Weights of a small mixture-of-experts language model, trained from scratch on English Wikipedia: vocabulary 8192, 256 experts in each of 9 layers.
Below are experts of layer 4 (counted from 0) of a mixture-of-experts language model. Rows are named router (the router's row for the expert), gate (a neuron's input weights, with its number), up (a neuron's input weights, with its number) and show model dimensions 0-127. Each number is 128 + 24 x the weight over its row's rms, rounded and kept within 0 to 255. Numbers have three digits each.
Before each expert's rows: a language model's description of what the expert responds to. This comes from a sample of Wikipedia text that the model never trained on.

# expert 10
Description: Noun suffix pieces
router:161105128108145131128146172129156099088109150092156109136155095167119129104154098111099108172095136180107158151139148115119162157102149107155100119157112115089155151143159133150122147120137135152147087085118116112116141115146168104111105128105097085130154122141096091109098108137139112161120101170152154139126150140145162126148156136168097086111116143117110100124115088149123119146151
gate0:112141068102124150158091116114161095188122118143113098145171132105135144093131133138135151155117126141115123116148133129135104103156118121138169124150093140120130142110115159095151160108128139095106147083085134130187145082147113159154113134123117174124107108144124136159112097093103169128123180112152126160169125150135122105126086110131166109136136128141113162151089137178133114138134
up0:126141169168153128075158114118091145087143115109132162117116138147173094189115126106126112093111113131138144153120113136124174141126129150127131138090187079126111125143127113120080102129105103145124134170159128127061106164113130108120140166151169107108134177105119101115121144157128133124143108132106132085117170138108147128131163149118116155096124114138140106120170125100131132115108
gate1:148197128118142159101130093115115078163110146158085135118119120122100114120135150146096105152136075136122152158081129103140140126102070120103143179128146165127133114109152139135140112119160131123152153139098139133076168128119158115163122125129159108140109135129129115174104160126134149117148104092167146129129081119174055137139126141132119134139128155132121112144109141114099105124148
up1:155119177120127145101139103127114097105118090148110116130092120176144098163140117128092132098108121123141099170155170171125136122097115127156171137057118135113098129131154143130133151154128105106131150144144134107132115103114149124120113128154125117103094126082096153119115181141127160156158137128149125107134183139100158135174133182126102120158122153162129104110125073124097120121142
gate2:118121149100145133102132156133134145151149073141156108135148123164136131145118135124088176089094082080110073124166152102123125160117130095154099139114114147121085191141130153148129126147156128105126153156149112157117082118153133144093105186113146138134120111125127099130116118133129123120114140167129115178116134148122175116127137158095132157162102097098131119127107123163114100102095
up2:129100120102096122117116154133165166098145135149116105203144125141179117115177156128122139112119088142121079109118093137094137119092123124135100132100082127130087134100151127105117138094103126146151142147147150120086122106170118113103103118136117085129193131128115107112132123146128131165172140156112136149147157154099161103125129080114115125156171122132153134117101139140113130084132
gate3:142132173180124147118117112093083149144111125161128153150172102144121137131122111066103156100119150160146135162117113141128157078120099155171113129133121148125130099126146157148118134165120110113146127119162106137170097083165158146119125114139103140145127120100122091130122118150157132135161154130131158105093103138060087125137174105101109149111090109159140114154123116125135144092129
up3:188135144143120129089140113120105133117161162128126147145150115110105116127110146081115154166121097145132119136129125129152141066138089156159143147137097143102096121148107172140155124131165119108098112098106097163115112116113149172098159118119140137098155122116115108099107145125155130108144146118117151131144113134104092189107166145125105155115104152135152163155113117113129188092184
gate4:081128151093122133158114110112118112126137135114135122144118090104118167129150119096078117153171140144123161136130136136150108149219127113106115165131147147160154137147144143126117146133108070114123119076099182112122128133096179166137167131128083114117155140084122108157119135123153141128117149146169094118142114099131137131109135168145124141097141128117177093114143119135099119136117
up4:146120130104138117161120138143119099101141136141099131139126098142117090131107144134104118128083144100128134126113148130119134197138126090136103145120149095167126171121108164124108133145126077085130125061180202111126157151121145164134117120136100168114116153120101092126112158158125103182132133163139109123137133157116118135150144153103126149103122148105139069121097101124122097140111
gate5:101109141123117144138111147116145134110150114115156138085159126116164134140114075153127113108109160175097148132169113097108143197123101145164129098159102133122117120142110153113137184097115114170093143085097090084121115110063169129127120122164114077105124122100105088116112120132145127127157130120150120139094145166152113127104135108170115124154123115116145108122142137129113147154117
up5:115131135124107120130175124137092138119132131139088118160094130112109137109154096115111133134066130151140126159118164119142119097141100158127160152119130137175085098151109085131149143116141160157114118152175084180139144117110101121104153096111110140137168152113099103150159137157161129150147128147129110095095102142077173121099135141131083128142123117094136141125130176136084157139147
gate6:145121105139143150098126170143134090108103124145155101132113116134109112179110139121148125097115076097133102124118142106133110116114109100133127144117081121128192144159125112110122138175140130111162136120147070118102164115141081099097131164137117097133138190157130121102109140105076153137119117172131158125187138115116178101150120165150121113122117157137123150157123136144092134120137
up6:083118135147175121117136137121076121146140142125133147128160118149126166158145143087129134157103144171129103123102137123169152112155131139151101112121154149099103133107145123144151156121123130141105109096103119103116099083142119135109133097148063110113179154098091131138152089106163138119148156108110144116095119141118220108133148122151144144149143111090108129153130154091140140156119
gate7:113164148119113143110106159134136112134170123098106170099137117153171132131116103135133122142142110174150158082166126112108113128111153130140167078166113096118155157164091119067159115076135102156097127151096093127088171116136104148131126145099148108118161152180115137113135114090128158144110115123139111159118158098145117120098140105128111112087134117137113147111120128117156165129135
up7:149125099109134138125119111137095185127172128084137153072144083172134101128125115096111112101152099157134137089135171117138131135066110161088133129126158113120160136155109132123140102132180111153130109154145126209139124115130135179112125142105142118112120112156109098123121117109125156146132158133112125168118134113142115162078147134140112140122112180159127101121126121128111135116165
gate8:145145114160114123169147102151149136093136155120151153143126157112158119135144080109151100128147131167145156136129129106166117122127083131100114133121152143127070137109148144133131179057131128126122126143141134146137139050120163151104120162125113065105087147084144138122115116119131096110120137123120120090157129127116157117117088123134156138131123135151126104147103092113143064109154
up8:173150124150138098212132131116115145125147126104177130153123118139143083144167135114106110158126118122141148157166102122146104093143096141162149133132098199141099123124137130133133177085107157111145130151081108124159138088133167095097159111166101109123122117102112174147122129120136129119099090124133103131116158133145135115140123145091130135167156128127123143124121091140108125096151
gate9:158155111114128104142115127066096129111118116124141119147134125095106134120086113096176143138169114118102146142087135138142144153133139111127125115161134165119184129134104077137141115116137134121168092116089126110098144165111105175125143176158093151149128148129127091088135129092137169115144095161089137124125102111182098123134143094139151133173102140145094140146134123142149119103161
up9:119117172176126128145122135164137137135129114135145103097142105120171112192152159157104069104138117119113117143134125105133097137078115155143102127146140143140101107108134176100127116121128075126097114145135121131162120109128145117143102110134103136098124095115160171179114139150101111144121141081162150128122148138176171138132110109142096176122137139102100086156097144154160111121118
gate10:099141107116133124092157132158077154130102124133098102121180126116097087131167123135154115115152091121126127127149153121100144133119148155136117143116128098116140156106142116163112126149138145117113103103139132145124071154135105109150148139147117144147096138147141114084170170152076127118129155161162183131051154162118139083146112133161112105162114112161150111126107109117119137100095
up10:131155152143169147134179121085141132155119156139122124137118125077129148147122124106116130089148093131167146102147083173167074145125111110109075168118124102136131102124073109115113124098128125098158159094141098161131163121131131142143122110152098139069139138110143102115130147107166135121136114127103081142141096139126114124152135094079141151111139162137131137149158144094138124152160
gate11:085111097120184179127156100142155072107110095141185091139112156147138106125115168131170095115149146185107128120116153130127165169147150145105138119104155123112098091069157126107111128108112133148117136173121141119128135140151119123157149096128112091124108108146145108103118121127100117119134107153138137170118121132155161099120141092133131140150096123134127083159161107113140150126113
up11:160100178128090136133142147118137164150158120084110160136128137122156098108111130113091122071097128105131131102141131119118142151096119132152155092136106125130156128151084122169148125131167114154131162115155088123131102070085132126119118136160156157144107134101075141139144155158122157139096098094128125101128147116114092107140146114151139081115171137129146115099114103147178117163133
gate12:119130088145105130174148140169143168130128170110160105148156098123154127079109148133122101172146149095150151105118128133118120179133097148134105131113115154114124124113156131155150094091140118132129134115079134145173095150143092115153141114157132153146095146158130172146112067164106119104133127136129144117148138164107135099143161103124124058096115101093099134099134118135103118120129
up12:163135089114119116175122124146121152128101154086134118141144100105130111073121141102062109168152147135167167112104129185117111182108126133135125131089155147105143109124125112158110110118156113182127115129125145104102090161193085145148131109157134138126106125167078144140139082148123129118130105129154127129140126142121111132129127110102124090078123113108117135109136147145144095136121
gate13:129120125099141111131130157119172112123151119197136152145149130148138115107129151102123076104136104144105094094155140103088080160137163101137088085127182100152162109144147086130161161110113144097156145143139144102143136129162134079148120111141107114128160139138115139136096156156133141115112120123123098092173168094131122168141136131124124135121081107123110106139155143095140123156103
up13:117143178172138143105124109153109113112151116075107085154100123164133131137094142126106150147132149095125152097125114101143163095138129145125161079099124150070130160157146179141121133081131117141148137113157150123146129145089123122098129140108127126131155154152164120161159125153140121180124129129122101172121115148096170138103108146088137140112115142104135149135155118132115098112063
gate14:093138120115117116146107135100103147143135149134086159097143130122116086148158103072111120130112142125142143164154114135104156150151091138154060118086156095128152127143142116095195158147120156168143133086145130127160145143125104134138146123133131155078122135096119152131123158139111168164125129120137130119136111132084139170105129148174120156103099114122132082093102123134154090148132
up14:097144123110135125155147169097122080138121138140080135115125139126086109126161085077092103121099137088126131126149136157133164136116116101145075097094124123146127115132142091112181192144105143141144142107185117128157135145158121143125146128164140129098113138133116155110140119167143138127089110157150125147138087127085144151120156136151140126140152113119123078092109103121138106168155
gate15:096143070154169135141081153181135097151123116122142142124130114129133129111115112170119134144108109090105142140152109111117133095109146158165135151149109104139117158132131157120123113097137098107163134096101142112153095136123143083124132110123131114134118153191158137173154111134132102127127095113159147102116172141132138101094148086131124150130129138126155213111122163183114133126122
up15:107060145153120111111131081102139148129075125126111109110162179083139173170114132126095098134122110093090109114104127160151126126134111145128135088066110131141118121114124126094098138146142126165105126111169098125127137147156132179095138131143156158102145184135137100105151109135140131092126130107125151165164106152119165143129104130115125131103150152143100159147130140118108123105148
gate16:131101137137117116161149157143103112105125083096163164100136100125152112159133159104156153148147167158139140131151094086121118147146182147123092127136102106125149132108107108147117103085122138195158169125077109125113123109128157139130123137105089148102136117099119132127133173105162107131156142091104140124103168155161116084113156163132138115126157134093137145134093153163142141120114
up16:152104150143108117151097129130115106067115138139137125183133142156118114116150182140144141127116137086167114167114160124153158158132119146100121143116119148120141152108184130112135109123056099153119120073135126109111133131061117116135097116118167128145146133117121114136123152123117116112160110088136132082133138128163139125130107130149140129150175105161116152135102054133147123109147
gate17:129133143100076106118143122163119116143142129105066117076112110138141132148161148120091106114160106123126114107097098150101135124108103118150124092101146064127142106117137170140122161172126118150169110095143142165099130148117147137143162149175118130123145190141113150127112119159103124135150153120129157151152103116087192145148084152139136125120130146125126124080116104130138107149129
up17:134124200113125141089130110142094109113108126060123114108148150113147164144136108085102135103144126173153115124089090123104121115127151110124108089128167128099114121131115150126139105135148158174140125116127123159107135136168138116159141146141120130103186150111107116123128097117138157095145136121088149125129092129100191148139110150144147153118156194122159105095125137138102093129136
gate18:119094095155138109110118128130125136150123118138148117155116172108121144139070140197173170110144099116102158122124171129126153101113160114084111128147133105107083139128158109148122059117118128114128118117108130157124135141154153118119113103140148133112086153169141112113107120132093096083085159110155170141158147134162160155111156162130085110160131125135140158123132109110125130154127
up18:081163143099099111147114148138146144117120123175051134175095121152125112134161116105137148116133086091140128130118142153149166108122147103132142170122092135132136131167123127140109110155119109111134122110151133121142094129152167144133130155173099142119140138118135105091124131149106137130048143098137127103154101091118144166089162180076150131125143119126120158156127103125131119139111
gate19:144158110152180152110095116096088149117101135149142102160090163156142102127098114132129150142118144141146100149168145201116110131136127116116188139144101131104149125122101140150122132100111157103126140112139135089143142155123120094161123106115091136132113122090131093140162091083115122142129114113134140094157157098170135147088127145140126168084128119142148144125154140127081175151143
up19:149128144159116157122145137103095170119130111161129142128168165151128077130128144093075146132120117165088133076128118141083087140115157112126134112114130134137123093133117128125133148113140157119113158126113091117123128116170114148097134163179152120125103067142112093120154108121116143164139125088178106160140148109123135137080120163145170151107147135138145111150153172139092139148154
gate20:101161110112092135102107121089149172131119177082132173109133161146171132136131092148145150125139149160119106143155140126117165168079128135073155135134164120114165133145096109123096149134165080091119096138100147162122142091107115128090097146126178139134156095110133128113124137139098106105105140136143139131133133081157118132159140115135146137154116100126151103130115092131130093124103
up20:135143118103112103087090125110153138129149159086137159113124165117134163152117126158113127106085131145135132146147117119093123113065106128141150141105172149096165147175125122091121124131157095141113143130111132163115180126117140112106091131130172089141162135113140130107145151152085165110097119097130150133158114103095154148134143114153068113115114120101111145114152115149113062141138
gate21:109139164156121159139150112120130115071112129117139112136142176116129108067112165090154106139155130141112125107123112128119115130138120138127170096172166087147163155153165148117158102151155143112102150162153132139125115143127133094116098107159098187127111108142144133109166118112095137127082124077105150149114116076117093134105141073113129117120143101142137141160159112111130122137108
up21:132132083126135098175101135096094127116114134150111143143132090173129185145123120136096163125081131119172106101146098127158163139115155118130096156162162144136107134119150099150134164136138148118154136075118172103095105116113118130101146136114168112144125111159079162078153134146112117103146142131124081111129123127144128132158161156136090125151153147113145115090093158115125136109099
gate22:114130157157115173159156130110149104123132157062118128141135107101128150129127141138115148119093095127100150165122089110096067099149143155129105168106120123116139123124149128110137119128126148138116112128083089103193132177154124134140105112137130098111126150125095115134092130135181125139124165101147089147106136183104151142123122117088106128112125170114138135128128151152177131180134
up22:131138192137128130135105128110142080098123150110096087127142137098124126114113120148098139100134106154120133139102139111123113123142160116167132144079154103088130141112155088091124158129153142144155093161141136127118145164169135141179100129103133084152159136077096114173086134194125115100132138096118171140102115134071098119147117108160129141135123137111144147131129106115132153131117
gate23:163077170129155084171172131097103135159151126126102097111118124145136103143159100120146099160130136109111099134118149105139097122177141141152138134145114137088149140139135091083089138120116124127131154104167184088133108141124168124109134149145111130103151134133123150152089097151115096115105118122125091083134134141119150142126120119144125146130148188074166138118162128107096127128158
up23:128071146120109150127110113091147132182102129102130093142138151119133166183119149137144149125100113110136122133109149122151078108117136131167150123125079138089124194114121114114169125159133140108129123132110152087103126089139136137113093119120155122080148140130130134143081130111139139152118156111136127135160162083095148149115140059134121137136126150110111177129136164107124120150174
gate24:094113143072114183108123132092112165108113105137131121150128142187152126159167110122125151128142121131124130121124176088131145162136172139150118132091147106102130155155122099147131127126127105132145149106163128091115114106103101120118107155146095118122169110089139069124126156095103107105140127175171133097127173122134091171163118104137099124136165110149111115117159103122135112160139
up24:148143101069120142147144127146116136105052135172140149126131144142093137142144132125108150088116175159134155086151126069132155119152137105146088119142112098132118129133149105122139156123147103135110118118134102156094139144099128143116112121133133115166113080139117125147111141106078093114133104151152144175110127142092125120104168110100154055147159110161129109104111156134151124141123
gate25:115132114144154135161157090144117097119120139116146132142130153100128176149129136090139105183146097139120152118148132125094156165078064114138091119100181107145156128132141126123106117127132101158163090132140136143093158183110123140107122154124149119096089124119139142152132127161113148108154090147133137133154100157146127139134123085088123145097133124158089106115108083115147086148097
up25:144144125137111160141149144111132120098190113142123101125168136133178140103134141137105138112119153136146105143124121128138082136128210136102162122116133098152155108138117141130159118099161148127118149124107162084144106112152116141085144074134109085155153107143122117121172134130120114107132098102136100116129120091128091112124119188138093113152096110141150111144189103126094155101132
gate26:080111105097124077112109166141148112078124147135076129113137099169144099116160102145125145137090156151155123121164145133131156110152137113142180118112144117113136143124211118131158175161128130137105107129119167120143165113168116099115106130097141100112164122132110146169119110150134143153158103160143136118149123116100142077116120128128083105146096117108107128114126131105134104110115
up26:167140151161131129123129104146105141177094147200126114137091141126135133170126118158124088110163109155142159148084125097117104118111139124162096137079151137137145123159096141117140096119135129104166142105157139105103178145105158108124147144105140150135100116147152153143144108083129105102154128099114104137134149171125127181101094118120145182104090141128101115142144114112154112123119
gate27:161135090161111138128127118135122140132131131091121139156140117111154153132183101150122147149086149126088142106115079128162107144135160143128149130134120155137126115205155127157163122118116138120133140101119093150107130146193119139108133150143100148135150124121118098122156151145108124105108101116115067140090091155147133136139121130090144104115075168117137166133112178143082094117144
up27:109123102104112128120121116105146074096135075064138129162146133103134172162181149117124157139095120150132186141116080119130117137137180140116145127163140172100141151164193141143136125101109147142120130115123105134114132156098130091172163120156104109135150126109111106133133148109110145133099151143120128132119126122135175104142112132105143108119143107132129147130124135138076090093095
gate28:158147119125135126109088146103157137141128158141146100142087109163142150123159136131136101119091164101121112104162114132114121130105133117122131099132115117152113143114118151160120065087150110144145162150142124121152150144083190077113104096123058108122148109115086169099145141155146152140123145092140126159125153158146101101189123100112147149149094107137137113119120111121133156131102
up28:139083127145062166116113145176118142128137104118144155162158107099148123128131128129084134103160162117088144119167138129103104077128131128157118129109152141107120166149159102158110145124106106125153164116100134171147134086151134131094093119110088137132182167122133125114137115105138188122104095125125116146141166140142095154122106168142112101102101166149101136114115134111116106121136
gate29:115067140130106105130090137166152082140143140159130167142133115126126125147143091100103124101139130125130118087153126132135145130166153119134171156147112123137133144111145157091147126163173122132157101083120084122103106115142150094136132114128117091117128149135103120119099117143102140126161133125175135126111136098118127185123128156086127100076181136122125067137066140127121119163113
up29:150142104130155144151148103110114143091105126122080115124135173149116125113109152133180076127084101100156119147117145154126121122118102161097094141109128130115123127146128140158098096071078137102114125158123157131124101156137117122139093143178132163128115137161128180135180107154129113133109093119095142125162133161139146084131138090162106162130124149162121141118180140107110147114134
gate30:131105103169107126113105138131130110183079131084090139119125134156100095113143118154159126128171167144110124123142151131120151119113075081156172114153156111140116137170133130129099124113101133132113110130132103116124138089102154129109119139093154175122118157122115107137129101128137119121113155135141128170102113142097148063154139179109096098143132184153138135155130174110151159128106
up30:088090123117156132099146113111101118136144107112130195117146140108125161106109155128090126143138076096150129132070109149125143153116142120108126103134144111136112149149117145120117102172154115082120156103141097119119115095126147090159132111133121121108189139115086095155145127147106147121116095107119129151150145175154149150151099180112139169132115139184131116122145128129122098181150
gate31:138148134156082123191130181161117101135123129122167136149121170156142133154191170107120159151125146113126108142142089120177131138132147137105106128125131191119109147137125140131160143141142108137142171106086097096122113121115130113137144139143092119093141107135162142085158109131095141114153096081137121114098118097105146110142144103144106077122118111083150115136143125153119092116121
up31:151147106161149120084139084125091160116149110142103146145123117122083141103129066167180140081078112130091133129120141140103127133145100121150140135141108083129104112124119123148102122126129143122137098136151138163124105118158129161134118106125110128132127156132088119171150103126163117143118149135083121146149134136119119160107100127083154223141142114171119122158096127102118136128148